Experts of a small language model.
Experts: 80 SwiGLU neurons an expert, 2 picks a token, a softmax router, a shared expert of 128 neurons.
Below are experts of layer 4 (counted from 0) of a mixture-of-experts language model. Rows are named router (the router's row for the expert), gate (a neuron's input weights, with its number), up (a neuron's input weights, with its number), down (a neuron's output weights, with its number) and show model dimensions 0-255. Each number is 128 + 24 x the weight over its row's rms, rounded and kept within 0 to 255.
Before each expert's rows: a language model's description of what the expert responds to; "raises" lists some tokens whose logits its average output raises strongly, later layers aside. This comes from a sample of Wikipedia text that the model never trained on.

# expert 23
Digits in tables. Single digits and number pieces in table cells and year ranges, plus words like All, South, runner-up, guest, solo.
raises: "ization", "isation", "izing", "cy"
router [149 103 159 162 114 124  96  84 144 154 100 158 118 157  93 166 146 158  94 170 153 103 107 147 148 142  94 134 157 147 162 145 106  97 123 115  97 142 124 107 150 164 106 104 110  92 162 166 105  87 163 102 163 164 125 149 110 103 151 163  95 112 117 157 144 130  96 143 136 143 126 108 107 161 113 101 115  96 122 151 144 132 110 116 130 151 156 154 155 155 149 158 156 112  99 151 101  96 102 111 146 143 112 145  86 134 120 146 118 117 164 119 156 150 103 116 161 103  95  93  92 153 149 120 112  97 127 155 118 144 108 120 158 162 149 141  90 103 139 109  99 120 106  97 114 100 114 117 159 134  96 111 155 100 156  93 103 107 105 147 131 126 152 118  95 127 147 149 121 107 102 140 165 144  95 100 142 160 142  91 158 145 145 142 161  98 148  98  99  91 130 121 115 163 159 160 112 107 140 158  97 110 106 158 123 100 172 146 147 143 106 126 117 158 150 103 103 102 125 138 106 108 134 105 156  93 117 126 160 147 110 101 154 106  92 132 146 105 109 127 119 120 109 101 149 107 168 106 160 147  92 161 122 108 135  98]
gate8 [129 124 138 150 138 146 133 135  97 108 158 139 139 160 142 149 102 193 106 148 107 162  95  94 108  91 150 145 135 132 128 160 150 116 109 102 146  95 100 135 138 113 135 120 120 140 127  94 137 125 161  94  88 132 114 174 126 107  95 181 162 107 110 101 152 111  98 130 139 158 130 132 142 117 166 122 182 135 126 151 126 147  79 167 159 126 105 126  91 127 140 132  99  85 110 125 155 163 142 131  91 138  97 164 111 134 116 148 150 100 109 153 179 141 124 135 145 101 122 113 136 128 152 100 132 153 173  97 133 161 148 164 168 174 136 165 153 151 174 151 126 116 111 109 119 132 128 152 124 130 116 117 126 151 116 141 121  91 143 151 123 157  95 103 110 124 139 140 152 131 132 119  92 151  95 189 114 112 109 130 117 128 109 145  87 133 155 167 136 115 146 110 138 111 120 108 145  94 165 132 103 139 115 159 116 179 121 137 122  99  74 185 147 158 144 120 127 148 128 156 128 160  68 139 140 110 152 121 146 109 147 120 181 135 122 135 162 109 124 145 149 169 130 115 109 118 117 114 151 113 121 100 167 183 102 115]
up8 [160 118 114 150 119 101 141 139 137 147  97 153 111 129  85 135 130 118 150  85 153 134 113  72 111 147 110 114 140 176 113 114 119 140 131 124 111 106 163 118 162 133  78 171 111 128 120 148 104 160 137 106  86 106 106  97 103 158 141 147 138  95 160 121 140  88 127 109  99 104 157 110  94 113 124  99  97 132  95 161 115  95 127 148 145 109 135 124 130 165 104 124 141 103 135  83 126 123  92 111 157 149 114 139 125 154 162  94 162  89 139 134 120 170 127 131 132 118 104 128 111 136 156 118 158 146 141 119  96 132 103 162 152 128 109 149 140 116  98  88 119 145 182  92 167  88 118 128 113 110 108 128 132 126 165 107 119 135 175 128 170 117 169 109 159 172 122  70 155 124 120  88 112 114 117 107 103 142 131 156 121 138 135 113 127 105 132 148 126 115 154 121 155 118 122 151 114  77 130 146 124 120 136  93 104 128 143 107 123 102 178 115 149 107 130 176 130 170 118 185 152 149 157 155 114 118 120 129 155 135 112 158  92 124 156 129 137 114 115 108 109 141 103 150 109 137 119 141  86 133 197 130 166 124  55 124]
down8 [162 130 118 114 136 137 143  94  96 128 122 132  81 136  91 138 139 100 187 123 163 112 133 139 117 171 104 136 143 179 149 110 161 129 145 135 135 145 117 140 111 100  94 145 108 141 143  92 120 113 133 112 112  81 132 146 119 135 133 104 132 118 135  92 107 119 125 127 106 150  95 157 143  85 168 100 121 162 129 145  94 106 163 136 100 125 109 101 134 133 119 133 170 133 153 147 122  87  95 138 152  82 122 147 114 159 112 110 126 104 120 141 164 100 127 101 143 125 119 151 152 152 182 122 110 101  92 141 143 159 159 109 194 134 115 133 150  96 141 139 132 121  91  99 141 145 157 112 145  90 109  94 111 147 130 105 138 132 136  65 168 122 114 158 147 110 122 146 135 130 127 106 119 113 182 126 143 120 117  83  75 113  97 102  94 113 148 123 124 131 140  98 127 109 186 150  85  99  90 125 121 149 165 129 103 137 153  96 145  96  75 120 111  89 143 151 107 139  55 133  92 129 129  98 107 110 141 113 126 125 124 137 101 151 152 141 120  68 106 141 153 148 132 140 115 134 132 112 120  84 107 138 126 144 162 135]

# expert 19
Word-initial fragments. First piece of a longer word starting with a space, usually one or two consonant letters: Dep, Squ, Def, Fab, s, b.
raises: "ay", "ab", "ack"
router [159 101 162 140 107 132 110 109 160 135  82 130  54 126 118 181 167 167 107 140 153 126 119 122 141 133 134 106 142 147 136 154  91 111  93 119 125 117 106 117 162 157 115 124 139  83 164 155 153 124 137 116 133 156 118 145 126  99 132 146 110 121 123 172  90  88 123 139 164 145 122  97 117 143 174 119 109 116  62 146 143 146  98  91 163 166 142 194 148 125 152 136 147 131 123 152 124 119 126 102 119 184 124 156 125 112 124 160 103 103 136 127 158 165 128 108 152 109 135 103  84 133 122 116 130 128 124 133  79 143 100 123 122 144 151 150 113 107 160  86 114 156 140 115 107 113 100  91 129 161 110 117 160 119 150 139 131 120 148 150 142 131 145 116 128 165 156 190 108 110 115 110 146 115 112 128 130 145 154 115 151 133 158 173 154 114 151 113 131 101 108 125 162 168 153 136 122 102 153 126  73 111 107 136  98  81 160 164 175 129 115 101 124 137 139 111 103 103 146  72 121 113 151 124 144 118 121 135 134 147 117 102 176 110 128 126 156 126 116 120 119 149 120 116 125  76 147 121 165 155 114 129 158  87 133 112]
gate9 [122 137  93  92 121 154 130 123 125 128 113 161 151 142 123 110 142 129 103 101 137 170 111 120 152  91  89 123 138 125 110 124 106 105 124 151 143 108 129 113 148 119 128 120 168 128 105 121 152 105 116 115 123 141 135 139 167 166 124 123 111 125  91 132 118 109 176 136 110 148 122 102 144  38 126 129 140  94  84  81  92 154 154 125 125 125 120 123 131 106  83 121 176 117  99 102 175 117 143 172 104 173 172 118 132 152 105 190 103 179 142  88 104 109  79 110 124 123 133 139 133 101 145 122 138 117 136 154 153 120 118 112 104 132 150 124 140 129 138 122 113 140 119 140 115 112 158  84 100 159 119 142 124 136 135 148 168 105 152 155  94 133 143 152 122  39 145 113  75 135 136 144 161 175 159 158 142  92 137 139 114 148 146 147 125 116 153 154 137 141 101 110 119  94 142 137 154 152 125 150 126 125 173 151 148 155 173 125 140 112  84 109 120 100 136 142 105 159 141 127 157 114 155 118 157 131 116  90 156 150 117 147 119 133 160 118 127 175 122 181 155  98 132 111 110 126 132 116 139  85  96 112 130 112 140 110]
up9 [131 139 106 144  97 160 124 121 141 117 102 107 130  96 111 128 151 136 173 114  91  98 114 131  74 136  77 141  78 128  98 130 159 130 125 104  99 156 136 112 128 113  90  91 127 175 132 114 108 108 115 151 119 155 124 154  94 106  97 108 137 133 141 114 147 103 131 160 107 100  96 140 120 138 128 100 101 138 111  77 113 147 138 132 112 122 129 126 110 148 161 126 144 124 140 127 102 101 102  91 139 124 147 126 114  99 127  72 141 177 141  98 120 136 132 161  79 125 137 146 119 135 130 119 124 132 125 164  54 145 135  96 159  77 159 169 116 100 132  82 157 124 137 134 114 112 106  94 143 132  87 144 168 117  98 151 167 115 139 123 115 116 151 109 104 160 137 116 105 133 115 150 131 163 140  95 106 137 199 105 106 118 131 170  95 148 123  88 159  84 105 132 148 134 112 115 127 146 162 133 123 127 142 157 170 134 149 153 131 140 133  93 116 101 121 137 122 137 133 115 149 142 151  81  93 140 154 141 138 146 134 157 136 113  81 100 106 132 165 117 110 154 133  88 116 111 137  48 144 110 127 148 123 174 111 122]
down9 [135 100 160 104 129 102 139 105 110 130 101 121 109 133 126 151 105 122 124 106 161  95 132 102  91 113 196 104 114 158 135 143 111  92 134  83 151 112 143 124 129 143 144 109 136 129 144 140 162 114 144 100 124 144 155 109 160 101 124 121 108 108 148  99  96 146 141 103 141 180 106 149 134  92 152 143 137 175 128 145 108 131 124 145 138 125 125 141  77 116 147 160 152 128 145 116 170 130 120 110 153 110 163  93 176  96 128  87 152 141 122  90 146 183 131 152 168  92 119 141 140 115 103 134 144 123 136 178  89  97 155 115 116 135  92 131 166 101 119 148 129 103 111 167 164 122 166 153 118 156  86 126 108 135 101 131 113 104 135 130 124  62 139 113 142  85 119 105  96  94 128 129 139 114 146 135 103 144 181 146 139 141 112 170 163 129 155 132 136 102 121 135 148 102 115  78 112 113 152 131 145 110 120 107 137 102  81  91  77  85 111 111 116  96 119 135 122 129 121 128  75 106  83  65 128 119 121 146 159 167 140 139 147 121 124 125 125 157 152 104  96 154 124 147 139 125 115 153 126 152 147  84 130 141 112 121]

# expert 21
Music and name starts. Quote marks, music words (song, rock, metal, composer) and first pieces of personal and place names like Al, D, Ed, Car.
raises: "umb", "akh", "ember"
router [150 105 157 164 113 122  86  99 136 158  94 162 126 158  99 160 151 160 101 164 162  98 106 144 154 145  98 134 163 141 156 140 107  94 127 116  95 138 132 109 151 162 109 102 105  89 162 171 115  83 160 108 153 172 123 151 116 107 159 161  90 113 117 144 136 106  93 134 131 153 126  96 109 157 125  99 123  98 126 147 140 135 108 112 137 144 152 146 157 156 144 150 157 107 103 160 102  97 108 112 154 148 108 138  93 135 125 147 130 121 159 123 140 154 103 115 163  92 103  91  99 144 141 120  98  94 123 157 123 143 105 116 150 157 158 129  93 112 135 116  99 120 104 108 103  95 103 111 165 141  94 113 158  94 153 161 110 110 102 160 139 123 146 122 100 128 145 142 114 121 118 133 170 149  94 101 134 167 141  95 161 145 159 136 161  92 151  97  97  93 121 127 124 167 153 145 113 111 153 157  98 103  99 154 122 108 169 138 136 141 112 101 115 162 147 109 105  98 121 136 106 106 140 111 159 100 119 107 155 144 102  91 147 107  95 127 141 106 101 118 110 118 106  87 148 101 166 108 157 151  92 159 124  98 139 105]
gate8 [115 125  86 117 122 149 139 140 117 142 135 115  94 125 129 142 118  89  78 153 144 112  96 177 168 122 122 130 126 113 129  97 110 150 138 120 131  97 106 123 172  86 184 152 106 130 125 122 126 125 128 126 126 148 114 151 158 140 118 154 119  91 168 117 128 138 110 163 128 120 109 128 117 130 126 109 100 160 142 136 117 131 113 156 119  99 144 126  91 114 131 144 117  82 146 162 118 152 147 129 164 143  86 107 120 148 162 133 116 137  95 157 147 122 115 117 154 151 120 103 128 151 128  94 138 165 101 166 124 129 112 133 102 146 147 134 157  93 170  96 130 133 142 126 132 136 113 113 128 118 129 152 185 116 105 112 113 156 114 124  70 150  78 160 127 161  83 117  81 136 119 132  81 116  55 150 151 127 115 126 132  87 123  92 149 114 101 105  98 154 151 180  83  83  82 144 136 115 142 111 106 127 159 125 141 149 156  77 136  90 150 134 109 197 171 158 123 130 162 149 139 142 157 108 134 120 132 144 141 168  91 116 137 107 144 190 137 138 125  95 116 134 122 152 126 106 135 136 122  86 128 171 146 133 123 114]
up8 [100 139 110 136 143 137 132 127 138 138  93 154  98 127  93  79 102 116 138 142 141  98 139 106 125  88 128 116 145 157 132 170 130 115  72  97 103 166 105 153 143 118 107 134 118 111 127 151 130 144 192 161 135  77 100 101 149 141 144  70 104 127 146 127  84 122 144 104 129 110 123 144 172 123 158 133 132 168 143 123 155 131 168 121 150 106  75  94 133 114 107 113  92 147 112 124 113 143 116 166 109 133 117 140 141 122 100 142 149 151 129  87 128 135 120 163 106 136 170 122 118 145 142  99 206  81 136 127 148 120 127 102 166 133 157 120 141 163  85 109  74  84 135 108 142  72 124 151 168 125  99 116 120  93 121 111 175 110 147 132 151 126 154 100 166 153  90 150 124 144 156 142 119 107 117 107 108 106 117 165 122 126 127 139 101 132 136 119 112  94 107 123  99 146  87 115 130 110 127 155 121 150  78 140 125 151 105 127 119 162 106  97 110  76 137 133 115 125 109 120 152 102 129 123 122  86 139 157 161 134 132 126 139 138 129 138  97 120 118 134 164 136  93 135 121  89 122 155 105 155 141 103 178 118 115  93]
down8 [134 102 123 124 142 120  88 122 110 120 132 121 145 138 108 132 103 126 137 118 170 142 128 132 131 144 138 115  81  91 121 146  97 159 124 105  84 178 163 116 125 160 156 132 155 123 114 136  57 156 143  86 124 109  81 144  94 107 124 148 116 148 176 111 118 128 160 118 122 150  92  90 104 137 100 143 125  92 177 144  76 122 112  71 132  94 126 117  95 127 123 108 127 125 135 129 123 112 144 148  89 106 161 148 129 104 114 100  79  97 188 111  82 120 105 107  98  99 104 106  90 125 115 128 141 151 160 156 145 155 166 131 106 145 132 183 115 109 186  87 146 135 112 145 167 131 119 128 105 135 153 133  99 120 115 146 142 113 106 139 141 139  70 128 120  98 112  52 135  84 139 163 104 144 111 138 160 167 123 107 136  91 126 131 114 123 122 116 119 172 104 140 160 107 170 147 130  94 135 144 125 117 123 123 108 119 105 111 139 156 121 127 157 133 136 153 128 104 139 123 145 112 131 176 151 144 126  82 120 106 115 138 150 115  88 125 151  96 124  94 110 165 132 155 116 135 109 104 120 130 121 141 142 100 130 124]